From a checkpoint of a small mixture-of-experts model trained on Wikipedia: width 448, 128 SwiGLU neurons an expert.
Below are experts of layer 7 (counted from 0) of a mixture-of-experts language model. Rows are named router (the router's row for the expert), down (a neuron's output weights, with its number) and show model dimensions 112-223. Each number is 200 + 40 x the weight over its row's rms, rounded and kept within 0 to 999.
After each expert's rows: "comes before" lists some tokens at least twice as common just after its tokens as in all text; "raises" lists some tokens whose logits its average output raises strongly, later layers aside. This comes from a sample of Wikipedia text that the model never trained on. Tokens count by the router's weight.

# expert 3
router,240,148,191,245,246,253,216,212,170,173,288,194,191,165,155,200,189,184,269,166,166,239,162,291,191,200,134,248,209,210,259,254,202,169,268,190,212,303,216,249,185,197,200,279,193,264,206,133,172,188,195,132,231,213,226,223,222,227,181,186,215,219,162,215,205,127,193,182,246,194,163,261,246,249,195,185,205,156,127,137,154,221,244,166,196,140,241,219,245,221,162,196,215,133,134,202,109,176,181,220,129,196,256,218,258,153,170,281,165,247,249,270
down3,211,221,168,160,160,274,171,176,209,187,140,238,216,248,220,210,190,121,225,236,187,104,240,260,195,169,202,225,234,192,186,244,176,251,248,231,155,196,180,218,163,154,246,201,181,125,169,170,207,136,264,218,255,187,205,215,169,223,214,198,214,175,173,183,157,191,144,197,219,242,193,193,254,262,196,162,115,205,250,215,192,202,266,225,151,181,180,138,242,204,173,168,201,188,200,182,199,202,161,228,243,261,176,126,244,79,219,200,125,158,219,212
down4,169,168,244,204,204,210,218,263,216,227,166,236,108,243,231,232,111,181,217,209,156,203,244,189,285,205,234,192,218,229,213,123,179,138,196,239,251,243,212,162,220,205,201,213,219,196,160,209,164,176,222,165,188,159,172,213,278,237,210,251,227,261,145,161,231,234,228,186,268,290,245,160,299,116,217,266,284,169,239,197,252,282,194,188,267,253,183,146,268,205,198,251,274,306,142,173,165,241,212,153,174,261,210,210,160,176,164,243,178,132,189,233
down5,101,195,240,169,230,231,188,135,157,177,228,149,229,179,180,85,263,272,313,238,209,181,129,218,230,174,219,231,130,189,206,160,234,254,249,209,207,216,183,224,137,181,230,274,199,218,245,175,242,159,111,242,147,300,190,194,230,150,93,165,228,208,242,214,198,143,158,211,224,122,173,76,137,189,204,198,146,224,214,194,206,145,162,201,136,197,258,257,139,199,178,207,119,166,190,221,164,277,129,190,192,218,222,184,246,276,229,144,197,273,121,198
comes before: " the", " a", " his", " their", " its", " New"
raises: " the", " their", " his", " its", " a", " what"

# expert 16
router,192,197,148,239,251,273,198,205,255,260,273,204,220,172,111,173,269,205,209,173,191,203,213,229,197,205,150,245,206,205,234,208,245,224,254,173,173,247,180,253,220,191,225,259,221,216,185,168,166,196,107,120,203,193,214,246,210,127,134,217,183,202,221,191,227,172,225,169,242,150,176,194,242,227,290,367,267,201,133,240,115,176,246,132,204,153,238,243,231,202,187,210,184,152,143,197,163,187,168,158,158,119,229,234,241,229,189,232,218,235,257,239
down3,130,297,255,185,172,257,209,165,168,266,168,198,186,209,193,164,198,221,157,240,179,197,172,157,140,151,181,156,224,194,183,264,172,195,220,211,196,202,282,200,160,154,268,185,189,220,151,200,202,185,140,218,139,213,233,192,213,180,235,223,249,231,254,204,180,229,246,192,245,230,178,196,180,179,212,248,192,271,179,221,285,222,223,185,232,224,203,242,177,153,229,201,206,146,217,188,304,233,222,243,221,194,153,204,307,172,196,166,198,287,146,211
down4,220,271,195,153,207,181,164,232,288,215,168,248,216,228,265,236,225,247,241,181,119,165,202,141,128,182,245,215,145,201,211,225,159,184,220,279,224,193,172,205,158,172,255,191,179,178,224,193,203,136,243,187,221,201,168,222,168,179,204,222,212,154,199,211,170,232,230,246,196,246,180,259,157,219,140,80,201,193,260,129,281,196,204,146,146,99,177,171,161,201,231,224,259,199,218,221,197,232,123,203,218,176,194,187,237,191,174,216,188,229,176,238
down5,217,137,271,199,162,156,220,216,265,230,237,212,194,247,209,215,223,149,213,175,163,251,109,100,187,136,189,221,210,237,169,177,165,211,209,224,187,200,222,210,189,274,244,187,179,208,223,177,256,125,206,239,190,236,185,153,209,190,268,209,255,242,208,155,149,114,174,146,255,179,204,212,170,126,134,126,140,192,102,212,264,118,221,132,255,185,205,179,234,222,248,231,248,161,223,187,208,195,175,216,212,288,183,177,169,173,258,184,175,196,132,255
comes before: " |", ",", ".", " (", " and", " in"
raises: " and", " (", " for", " or", " in", ","

# expert 8
router,222,224,225,184,220,246,239,247,247,343,310,196,171,157,141,185,205,197,251,195,168,200,129,258,187,199,184,120,164,174,245,221,200,244,251,217,196,275,221,230,218,228,215,242,218,223,202,181,210,189,86,144,233,211,197,242,241,198,155,188,155,205,210,157,187,119,206,204,231,166,231,283,252,199,228,372,197,181,170,238,191,255,245,175,215,172,259,238,262,167,191,236,250,194,131,126,192,256,167,215,145,229,224,209,248,252,157,240,158,204,223,265
down3,143,203,132,201,223,218,144,159,196,175,249,236,248,165,231,196,119,161,204,238,154,185,171,231,79,146,203,148,183,138,191,128,159,243,198,238,220,210,199,177,193,150,196,223,286,181,219,200,136,189,198,141,194,190,177,167,343,192,152,203,232,211,224,209,149,215,226,247,170,156,236,228,208,196,214,207,163,171,313,198,171,154,222,168,123,213,187,250,214,229,263,204,159,181,210,151,190,187,220,240,177,180,201,216,218,191,126,167,186,278,172,193
down4,103,177,205,213,177,237,154,197,210,238,226,268,205,187,143,167,208,173,219,205,159,229,149,210,171,204,222,201,189,194,191,192,215,193,262,144,224,199,209,200,210,121,210,185,147,198,233,189,250,245,251,163,222,245,266,210,202,255,247,182,198,145,149,260,263,228,179,149,245,253,233,268,231,223,311,202,263,168,211,192,159,180,183,171,213,242,120,210,186,187,241,209,169,202,236,161,199,212,223,281,242,208,213,147,166,162,135,215,207,183,224,243
down5,107,221,215,194,200,186,195,243,185,285,273,163,168,115,201,197,216,182,208,241,177,227,188,231,194,110,235,167,257,163,201,200,107,356,214,185,180,269,223,188,226,204,147,279,243,208,161,198,199,226,169,185,260,187,159,223,168,198,194,221,186,207,199,154,201,215,198,215,181,139,191,214,163,150,155,242,232,196,208,218,189,160,179,206,180,272,190,237,171,239,223,199,192,117,134,165,204,240,288,249,210,162,211,151,161,307,186,167,229,193,227,233
comes before: " of", ".", ",", "s", " in", " and"
raises: ":", ",", ";", " on", "?", " ("

# expert 14
router,194,181,177,195,219,212,210,199,207,184,224,217,212,211,104,213,152,220,223,177,134,243,235,229,186,184,193,167,176,174,226,224,214,213,224,203,138,133,185,223,192,193,192,221,238,286,133,216,171,202,108,172,184,256,190,270,204,189,145,214,244,219,200,165,165,161,187,222,275,166,181,282,170,154,196,245,263,185,171,208,175,166,206,169,201,75,280,216,181,291,182,258,232,131,169,165,116,238,221,185,161,158,267,245,269,195,148,260,202,221,207,230
down3,204,225,236,178,103,287,183,72,204,238,205,237,232,198,248,187,230,235,149,278,217,264,219,202,172,258,184,251,213,259,199,202,239,242,266,233,176,205,185,190,189,141,225,188,206,210,161,173,139,155,240,164,249,191,239,231,162,205,150,184,222,176,241,115,180,222,208,154,154,274,153,251,218,188,231,236,209,181,194,214,147,188,209,320,166,202,206,197,142,170,163,198,240,241,163,225,191,215,190,210,198,115,215,253,265,217,206,265,238,215,232,174
down4,220,155,147,160,205,175,203,169,211,151,251,251,220,117,261,181,207,171,189,167,190,260,185,204,175,199,249,243,167,196,169,181,261,281,223,276,232,243,170,168,229,182,171,127,227,266,259,208,152,180,198,206,202,221,188,199,213,200,226,171,201,207,269,223,185,276,178,248,275,251,187,249,182,156,147,204,239,185,184,201,264,180,150,243,217,148,196,250,234,184,155,245,241,253,179,196,172,176,146,175,196,166,174,223,163,211,217,166,183,223,192,209
down5,253,252,198,195,163,218,199,219,242,53,218,192,188,231,185,262,185,233,184,150,281,245,216,202,220,291,206,149,95,214,169,190,248,218,233,220,211,89,160,171,211,163,167,221,198,197,187,225,161,134,143,210,220,143,159,220,171,143,182,211,200,206,286,242,185,254,139,143,240,231,218,267,229,100,166,117,188,220,206,258,167,189,143,210,248,158,197,184,206,228,223,222,224,260,291,169,147,109,181,143,201,182,175,219,188,216,250,220,177,177,204,143
comes before: "\n", " The", " He", " In", " It", " he"
raises: "\n", " it", " He", " he", " |", " It"

# expert 25
router,218,165,166,229,252,258,195,186,227,159,320,251,200,217,114,179,188,194,244,186,191,253,209,254,166,242,189,263,182,167,232,259,266,197,228,221,152,165,207,295,245,190,228,262,167,284,146,183,168,182,127,166,216,252,219,234,194,219,163,193,239,190,200,179,195,138,225,177,183,181,229,196,234,220,179,238,256,216,162,259,174,170,255,201,154,177,251,188,251,141,173,255,208,201,159,193,163,159,215,192,171,234,194,226,227,249,164,243,192,232,194,250
down3,202,309,239,187,186,203,188,177,154,255,139,173,173,140,139,186,170,244,216,141,248,188,241,171,172,195,152,233,153,123,247,265,199,239,169,209,206,149,234,233,170,235,229,217,191,187,148,215,225,193,151,173,147,242,161,200,221,216,183,134,151,250,138,198,204,223,192,204,143,193,139,159,210,236,267,297,173,222,198,213,227,166,274,245,258,194,254,147,171,151,96,245,259,234,166,178,177,210,169,176,256,214,173,195,211,208,161,183,148,189,217,156
down4,251,177,211,220,207,188,140,174,227,138,190,174,170,133,161,249,196,253,185,199,170,194,241,282,134,288,139,206,204,127,215,229,218,195,216,211,144,104,192,253,193,168,282,205,163,180,232,175,176,232,201,175,182,192,239,168,183,206,176,196,201,194,191,161,163,202,181,232,204,157,184,202,165,139,252,237,182,214,204,186,201,133,251,217,198,179,230,143,172,161,239,176,153,218,197,133,186,252,197,197,174,158,207,150,197,245,224,205,194,169,131,198
down5,237,250,207,189,185,113,146,197,317,187,184,220,227,217,213,203,240,209,198,179,162,175,144,113,211,153,257,218,148,182,164,184,149,152,232,222,186,197,149,182,218,181,214,185,207,201,220,163,225,262,206,211,276,185,209,141,231,206,159,159,188,220,193,202,218,224,187,213,189,242,208,180,211,240,145,210,200,229,244,173,208,174,194,180,213,151,171,223,167,273,283,226,268,252,234,214,240,228,225,230,169,181,261,139,169,192,182,195,199,218,228,167
comes before: "\n", " ", " 0", " 1", " 2", " —"
raises: " ", "\n", "”", " From"

# expert 6
router,214,100,212,218,252,294,229,218,164,310,307,246,187,250,118,196,218,175,254,126,115,208,184,258,175,230,190,224,154,196,238,232,228,232,217,178,147,309,167,263,157,223,210,235,184,264,127,212,215,171,96,145,254,252,157,272,225,180,147,144,231,243,199,136,283,161,195,215,247,138,225,234,211,223,178,180,276,163,171,186,168,214,214,154,253,152,260,230,200,244,225,244,249,173,185,175,160,217,192,219,125,186,234,200,301,207,213,230,172,206,177,256
down3,194,282,240,218,169,241,157,176,214,201,179,216,225,190,174,156,185,256,161,206,201,146,229,212,244,203,218,193,212,166,248,120,212,263,244,176,178,165,252,177,185,219,250,187,131,234,243,220,222,158,304,259,192,153,161,265,105,170,169,183,234,225,228,203,172,204,207,157,201,236,228,203,164,207,173,270,183,223,210,211,174,250,212,190,123,168,172,182,198,245,152,219,191,192,183,195,235,145,80,224,184,278,184,201,214,186,211,192,166,228,232,154
down4,212,160,197,257,226,196,135,165,236,190,241,225,173,191,203,195,123,196,210,191,149,173,195,147,149,163,240,129,167,268,190,221,229,258,114,281,157,181,126,210,190,175,192,207,180,151,160,200,187,179,221,174,174,258,185,199,203,179,207,230,141,211,271,196,211,294,234,218,151,148,181,204,213,140,251,250,263,185,203,180,260,187,285,314,267,196,157,140,174,279,193,163,230,234,198,217,249,154,179,124,231,212,186,232,187,129,154,234,198,175,212,205
down5,202,217,213,143,229,140,158,228,298,218,175,245,211,184,171,208,195,241,139,151,209,192,216,188,173,257,183,171,204,241,244,120,248,216,174,237,194,199,217,156,176,148,214,172,205,210,192,304,262,242,170,217,179,200,228,193,169,253,187,100,255,192,185,138,157,211,237,191,168,271,246,123,182,235,161,28,214,217,211,216,210,217,170,253,157,218,296,220,180,186,179,202,213,126,260,246,172,184,146,189,137,158,151,201,126,239,182,215,180,208,221,203
comes before: "\n", "==", "The", "In", "===", "|"
raises: "\n", "The", "There", "As", "===", "According"

# expert 27
router,218,204,165,208,220,210,228,205,236,242,262,190,170,257,161,217,164,182,240,198,195,235,162,206,173,201,135,271,230,161,307,274,223,291,224,216,198,277,279,265,215,234,236,252,249,234,192,130,131,187,133,149,191,179,233,241,213,217,196,200,138,187,155,189,148,96,221,145,167,188,192,181,208,222,176,177,149,201,134,212,141,129,220,162,169,108,284,230,219,245,176,268,220,145,116,186,149,255,165,167,123,108,210,243,243,214,140,260,190,259,172,239
down3,227,220,177,226,300,189,184,133,142,151,211,218,194,122,243,192,224,245,262,220,247,216,243,249,198,188,183,230,222,219,172,207,314,265,140,244,176,159,240,158,217,202,164,210,218,171,176,231,229,221,281,264,166,221,184,150,200,165,173,200,262,224,238,196,91,260,220,173,184,239,124,191,167,106,191,211,196,269,224,201,193,222,193,245,142,103,226,112,278,150,162,248,174,201,244,219,196,110,175,216,215,140,153,229,160,238,232,150,233,209,186,165
down4,172,207,176,189,233,190,142,177,184,228,134,304,163,272,186,223,206,105,240,210,316,190,169,181,207,136,233,205,202,235,237,265,138,152,170,238,187,286,188,122,184,216,123,145,207,232,235,232,203,233,201,180,157,189,240,257,219,286,296,210,291,168,204,118,225,245,231,190,207,160,242,205,190,226,131,166,258,204,231,183,179,165,193,213,256,216,218,171,227,138,231,149,179,174,169,136,257,184,226,209,177,219,176,199,177,191,203,217,154,269,197,184
down5,228,153,220,240,201,148,214,220,192,227,254,200,146,276,165,246,203,157,122,193,185,164,212,265,234,327,233,196,238,209,154,183,168,231,164,163,225,189,221,271,148,223,176,168,263,145,243,252,190,194,245,131,256,235,157,196,172,218,201,265,228,247,174,239,211,276,188,142,287,207,184,202,278,191,219,128,199,195,216,182,264,185,199,166,237,244,159,218,181,203,170,188,229,202,276,194,202,268,181,169,189,84,218,207,207,173,165,205,200,189,148,158
comes before: "|", "-", "\n", "=", "===", "=="
raises: "2.", "4.", "7.", " Elevation", "10."